python train.py --d_shared_expert=0 --positions="rope" --decay_shape="linear" --doc_mask=true
Below are experts of layer 5 (counted from 0) of a mixture-of-experts language model. Rows are named router (the router's row for the expert), gate (a neuron's input weights, with its number), up (a neuron's input weights, with its number), down (a neuron's output weights, with its number) and show model dimensions 0-79. Each number is 128 + 24 x the weight over its row's rms, rounded and kept within 0 to 255. Numbers have three digits each.
After each expert's rows: "mostly gets" lists some tokens that are sent to it at least half of the time. This comes from a sample of Wikipedia text that the model never trained on.

# expert 1
router:167168137133125113156156177111129161109095091136101125109115104128130135157117144127116146126133091099126193172115147123125140123110114125068161135128138146133131186092131121104138140132125123128128161112148139140172110092155113116137138110
gate3:126154112080150147159109103123114111074124106164094144149117078128141173129148102082137148097137083124117140150104102098150178152104157101113156182162112123084137129122116118124155117122126083125144128145075117077110106110132152139119105112
up3:113099115114130126131127083124119147128146107159124094110089118112186129125131111097153117103133133118149089202107145135172155140144137153131146100154131136153141097149089158112185148067107116142143095121130099109135124168150121103115127136
down3:115123117140161115103104147166102177145088111128110105104129126155117114147138119133163084145151095132079133127147143111112094136113103148109130111149137126118124092101096107141133123171134169159119136129148091134126114128125104138157125091
mostly gets: " 0", " km", " ft", " kg", " %", " cm"

# expert 8
router:171135150156118104156173171140178115146150126124139125142123162088127118157140126129138170117148101129115141111128127114160103161095145108137121121087100125116106141084114108121139061106095111154075173119122134152118109095130161130157188133
gate6:133127154122117141149173142124127122095110112140125162138104125140154143140127157116135149141159173140119153126090171210099107144105115124065096134089143080106149134132120118154117126112107080146142100108105134122117117163097101161125160135
up6:153099119128103104101130160094117158112127142086162142097079122087149129114148122133144194127133112134111142137168122117107155150106105108098117136151166097141093139152103132113165092152114097121117140125122127150149111134125124143094162114
down6:114114134147144176148134072133117140148149161100186106126126122097133140114138123133181137089111109121106109111158140072123117159156111177134147133115100162097148142145103107119128098165115121122123170087094099154132118098114160140080132111
mostly gets: " United", " County", " World", " City", " York", " University"

# expert 9
router:129115165166132084126151119128123151114137137131104143077071118111115128137151127086094131105108130120188139170150159129153125113139137116129168089083166151101159127101140120142136153113107127141133144139081111149099118121132139098150114101
gate3:159092154148136095134121123110156084173114133143108133118111120098122128122138134081134090097123150105129107174115126091100128093138132086139160111135110128090132189165158131165124134111115163128162129149113099123116127050113121147143123134
up3:150126143147095078156126088116123167124121100125103121102124134102125143178114110124146138121124120090131121142123202174161153119101131136124110152093122132135157132130161122139102119097158136126159102168126138123120101094145101112109145143
down3:114131090095105127152144134161109112125100157140130122121167133128118094058161164143132140164106142150115126141115101147097130089110127138115116131118125139156135130143138123094112154130140142138085138180159112159118102128129145109192179142
mostly gets: " C", " p", " B", " R", " P", " D"

# expert 14
router:169138134171135094124136111171138107103142125128089129069141113106106151154121132088128154137123102134120125161108087121145139125108114109133122118122096142147108192125134157136139134120100089106086134146099098122110155101161110119158135151
gate13:182151130120121137130171110111113094077103132146096145125128144066144136125116124137114107131178138080126119123112119147146168108126172127140142121173101164144133130121155155146092103144141127099128124142123146157153091153107092144120137140
up13:164126090155093156153174145141109113093135167139156122106100105156150105133172145110125134111149155131108133107128123159140109168120137100090148134164182106120137194150113140096135156124163080112110130113113107099097112129119113142090133088
down13:170132104185134152141146096123109140174113195091116133145148147140151154149123121167128126172149147151119153143131073128134114099113168149104135152104148103130104131158134134082106151102134105103142135095108114120119120145112095093147097079
mostly gets: "–", " (", ".", " −", " [", " ."

# expert 27
router:156136160140119116115139122176145132102129085095156086158157115103146153109095111126137121121157155115129149186150113084141129140160148108110109120120147117121154156143135150116153120140069127120133121095081104156102143118157158123124139161
gate18:166176157138124125121126173113112140097127097128167115124127111123175143128144114107118176117153171080122099148124093085106115121098144115113136092099146154140092174160096141097162098149130091142122150132132136166112138069124110123134116141
up18:140154089122107124104106111106175117139143089113094110199111112126154143109129113151157163112189121137082126126131139116110133099113149129170110136072138130148117174130118134142126071152135136125111151128133142164182117114136183129076127153
down18:127173050105114090087128119112115130109110155095139159176136137132155149131140148152147166071141130131112121130150104120102102118164140121087097118083165126175136149162124091124114108142134121087062117142141134147122126107138177147150139122
mostly gets: " by", " for", " from", " at", " in", " during"

# expert 17
router:139127132145134125133141147159105099104107137150135107115175117103108115150178183137137121143160135113153122112083153103115099130151135142157113138075111128131119114120134104136135084123100139130118170118128126151124127140140140105200191117
gate3:115140131117168104160125125122124161100152168097108101106132157134137149103177135093171156152154125116139151097104117183133094136116091114116171108078159118107137143151102108166140097111117134120132137080113106145127117107161112163176112120
up3:122144150146143149161132125148149110154145116179140126180120113103149148142181137124114150108144141144107158101120140101119114089137101132112142138107135102119102157146164118094168149164051111130099165080146157093116116091097089107167178127
down3:090150092120114181114106175056164149181084128074122153154103112127116097161173154144133155149117096136127145126161112160158089142096097130107163163148140160099106140134165136110109117117128142147133123115143132155110110097120115138144126137
mostly gets: " John", " George", " David", " Paul", " Michael", " Robert"

# expert 4
router:165117117157127126099163137148167132148138097114155133079105107117127169142137108090123147126130130113161161180164137126167159115109125113146162096146107160119099130066114127148101101139127096141137128124066124123112163096160147129148108143
gate3:127117153138152130156176178103117116163100117132159135129095069103105125138140140147125106114109129124112135105105126085133108142123134140127144147121135172113164121118096116110099096101145159091111160121140106135148136120131143139064098157
up3:110175089113119123139099147132135159133141097124129069108136115129156118140152116100118132072093159150082179149121153115118152160090127132094089116130148150116111104131147164154146116114135136104156116149116130116142128163149096096173112131
down3:082161133116159161143116123123130119068109114167084116124146133123155138118126109152130154124121106119119110127096135159127113109143134122132140122122148150151131131139158170137134161114135131144120180143152140093122117119128125121149155102
mostly gets: "–", " \"", "/", "F", "H", "W"

# expert 21
router:146126182147164138135149141164143113131126123150145112095130159135152151135131100101116126089147107118128122129093175113108151150147134091101168154175117155114155143123122105085145112163112079144154182152133118091151145119152102114163112150
gate6:176115126121145143105103127178135073126142112108140128148119132088145179128163129119133096129143127115127126126101127123121099143096152122085125145110129167115144154132103115136139146150114142108122143109101138140132108106079138159095095132
up6:167070120180131171161137133139150093140143100140150105070132181157086102156126162109120096119127160129137138127127092097098123143124134174147091101108155109122098120104115170112109089106121101123147142094107151110150087126107155140137089119
down6:145186109180119098139089130105111148156147115098106150163122127099126140098154144146154134166160098127134120150117157121116117139125081180112076185100104131126122095134144130145120136135097145089109158150159114158132149159087123135183124086
mostly gets: " has", " had", " have", " also", "ally", " species"

# expert 5
router:160124166157133149120145135168178166100148132111129131102129110141126129119118128092159159129122104109115136115129155109161145114111109135125144130100148167146151200136148164138144168142084107126152130115118084120096155122179132096157131121
gate9:131164172150161110106124102107135109158106149124148131093159130138153137123170066128127163121152118081135098114162135153126107115142159115156133100147127113133157159097105110121161159155166087132143154148099102178131135124117115164105109120
up9:172092079149117102140126126103163134121127130108060123168103129111112109135114137106153122116134118130100128146113151110127133139111129139114086127142171087133099122147100142124122113115140148133078071107150127137102164133116115101120132119
down9:113088105110105181175149137131118142132149112133135121200106157139087153170107152138120128127142117063113138155146108128152110125124107144156146133088110115057141143150108131119068099138104181109107114140112143118129163056127123115129141118
mostly gets: ".", ":", ",", " •", " Clade", " approximately"

# expert 24
router:148153167102138102095154136117192127144113084119106142118109119124146080119093112156118134120150120112127132184080121137125114127154159130161098135131129117093139145161156109136154133159109112179142138117105159134107149135147137086194174123
gate3:099097109141119148119147140134109140127145126157127122090111162118144093070116123158150135106124109134095157137143125132129102159134169117140106125151102106099157165119104132106096140175108086137102139128112083136130121161084184093137088115
up3:136117164148095136160145091148095088126125113131096165115160151108150133132127149127111127169095095128132137147085165144147122133133101121094138121156141119157119121126119135154107130116151148065124134123104148137107116100086142112106109114
down3:124082120078101099108145126132120113116134138157102144115104111107147116137166103123137148157118158084113132128176124141138080081136147152129139124124113148122111134127159153191131146161081113134115098128134141154153132175194126124145113101
mostly gets: " F", " C", " O", " E", " U", " On"

# expert 19
router:194119120124116096131134166145120137112127090099137087123160096105195114136112120077125122125154135135153148100114118131150146192158149133112110123139137142100121118144151142115126101121090148119108156101077174143137133076129148160113157150
gate10:137096127140180117135104161123113170101142120113123111134134144134067162110140201135106128133131111122159104142097158106148123149118154129121103097121148149125147110141127168181137147138133129109123137120091129146158152136128157133169125074
up10:108117150118122127144148135163158126162079108140107111154113159131123147182122136073172139111130097147119141173091128098106124129131111152107104138107122097122146126096107116121136106156113111170140118130097109104107093126105165179133125087
down10:126149157087080125092144131092128094124162135125141126105133133138111113095122115136136107164129114121104164129105134090129173109122099157152133109118102118185150160118131173177160142113130143109122092129120106130144182173142159133111135070
mostly gets: " |", "|", ";", " won", " Team", " Best"

# expert 2
router:155112140149107122147132130165120160085113098103142082151174066101165105145138123066106113116165143144134149121135155138145115198153117134092135147140101154085131094146157143121129105156105100124117141154086181127116155089146160115120127141
gate5:137099133102131108084144126120140125100113115117107087095146151135162064127134151163131148129122127099105134119106099141114125180148134084140109157101135126100118070125149112178172124132162144131108137074159125136156161098115126144161162128
up5:159169138150128131112166145131130115076103090133150151150118129157126144132130176137135114149078114097143112115118100137081136109111124102173093121124139128070119096165121123113124136126138111136118181084079165163081138110102093127127158094
down5:102125131142202143154143132145091145138121120135097145101130128101158092090133090139100093132159119111126164114159105164143136139135152136142069177145141140119148117150149105123157163135140139106134140134112116130128109138107162139102126080
mostly gets: "  ", " ", " |", " w", " g", "е"

# expert 25
router:161148136122110146106154142119128144080125117143109079123105165104157114118094124106133140073160143097131146144125153099155115118118149121126090115094125130105117142132114157136130120130170177160131130136129118152096174077123137130160136121
gate9:160118124146096157147134139161125081100097095105127172089125110167136091146152116142153093127129107161130175118161141105091086160126141122130122131140149093143116101097106132150119135131149166110129146116129131157155129107159100153058133095
up9:128094122162130115141179116115155088157137144124167127157168168106117120101114144080157131150143135136092112159153101130154119099125095140138102151155114143113116095103127151129127126107133092105117133119116120126122151161135149109132121143
down9:138086097142131117113141125110088148139099154144126160164161129132142133083164153143108097109084138109112120123177096128112122127175139133129112093133106106140171096123157157091158080112105121114147139117134134152108105146128123100113128128
mostly gets: "In", " during", " up", " in", " would", " over"

# expert 28
router:142108126160135108153141122135125112117136119103121114129111115137136160125124127106094134110153185092125135153133191145173088159110124160118181113094120147110132118118147154127133161138109110143128146172108138128131119087136135128153100116
gate6:154092125131125109117133099117145145179074127118149149128092092174116143119136147081117157142080105090140097137119133153131148155159137106129095128128146169110117102095143079122109123115128139157154183129102136104127115142149130090143110110
up6:112122151145131114147114166148140143106115113150091128138093118091156118185131058115137158095144105123159136104166099131133130110113105101109136116127105187141084114151122119148148112152142152124182153136127119124169131166099159143106130147
down6:122138159115126103138181115153130112081162117131118128136145136144095104134093126140119100149121161150082107100162104138100134157137141094151170106165134113150122126115114138126118104113169111134171124141181138148155125143118154150129143149
mostly gets: " St", " co", " t", " Ad", " cl", " re"

# expert 26
router:155117161158118120114150116147164128142146141114116085103130134085115129170091129154131112113167141121194138162102131122151129158091140120166140124116094135075106121116162128099104115116114109106112112115122174160157116135144145125139135189
gate10:154163116130105117141125146141135132137150150110164083141085122117129165110151167126105093124121086146137168115140157154127132121183173068160146134155116140112114074161143124119156111097140142090120158125122106156125155136117130093119116116
up10:084146155119098150149089133126091134139120139074138138141159123134126169125128143130139128125114154157148119136116171097144079116082125140150131112142144135133102105167158076141118095133152165145138152126129096127143113099118077140145103156
down10:135109147141132147112126094117099104121161114127090158119132098138146113143102119145117112126139164086095141115135092145152137131169125158128120182163140079168140127135126119157093151116136110166139135164162132118098140123100087124078158115
mostly gets: " film", " album", " music", " song", " book", " cl"

# expert 15
router:153131154117156094127175123091167128149108101113131129092123143129159126124163131108116148111145084081157094181118152095168122174142140136154132131142136114094169092095145087088117105135126126148120133132091127089117113125117102104146144131
gate12:156118166166091147123140126126148146137142111156101182153163143092130107112155121117139124135148118106133107145136138156144107101112189141139121138144154172090124111117171130107138118115145161141146116159118134116111125102127069129128139115
up12:148140120133103125122135141130132132138103123140118126111115137121127122131130134182161174109117168113128072187147160125159111107114149101152106116085153115130149131128127118093108105097151144107154135131140162138145129144156101147143069131
down12:140127177135103109122173125083112094147111117097126147108128112169139136151101133140157117177111054140140132186158138134103099139101121140128117161112162112122147144109165130165094146101097133142096125121136125136104082104106134128127120150
mostly gets: "\n", "\n\n", "=", "″", " pre", " Pre"

# expert 3
router:165131115137115112146182146130129180122156152104129109086107166083138105156119135106140181135138130122148117126146103132163090143128125158125156121142095142125109138075131116101120079110060119150086180140133129117111141090130144094147148156
gate0:115114127128122112089154149092062174142128178107088082130127133142111121177141135113095106139124173124112110169151121133089089107128133126135135155132097121152178148115117076135111109117120154123104158178113153161115113128133140107125141114
up0:124136157136140146150097108134150101129162128122144149113131089139129152098088132173151115142132122093124132121115102092128151106144083159141148152097099100106099130117120119143116158133134132100120085121126148144105123148116147099145104123
down0:139136174117167157097105126105093135126146110125146122131108154130174138135151148143176140140153122151083130117138107157140172146130150124069111112127064102160138108163108083098160107159096148150108123106127088144111138137173101124156159104
mostly gets: "ation", " film", " series", " team", " city", " School"

# expert 18
router:191154121088100140097175142118138136101082143150100095126091124098114125151142124122175177129137088080143140122169144134148086122103126133087156155131119132095123133120127100105130131125098100153113142140126129125123146113134142098132171153
gate0:127163147094131102118168166106125147161116137153135131081115160121115143092123159114154165184136095115115124132130154168150098123140141138119108143120102131114109148168125128144127133111084161128152140127167154071117153077107159153122096091
up0:165132108099122089140131122100111148129153120127154135117135133132132141135119170140137095107118124171116104136135137153143114158137172172142122093138116180120120135113120155067089127149097081092127138175133111132113135140130070132086119118
down0:146122109195142119151095138141123111153125125134132096103163134178149149137104108143145151132146150134163100130110098127118116136130146085158101122103112075159133102125110134131115144120174155150111150164154165101153126117126117091081150102
mostly gets: "%", " they", "ons", "ies", "ts", " years"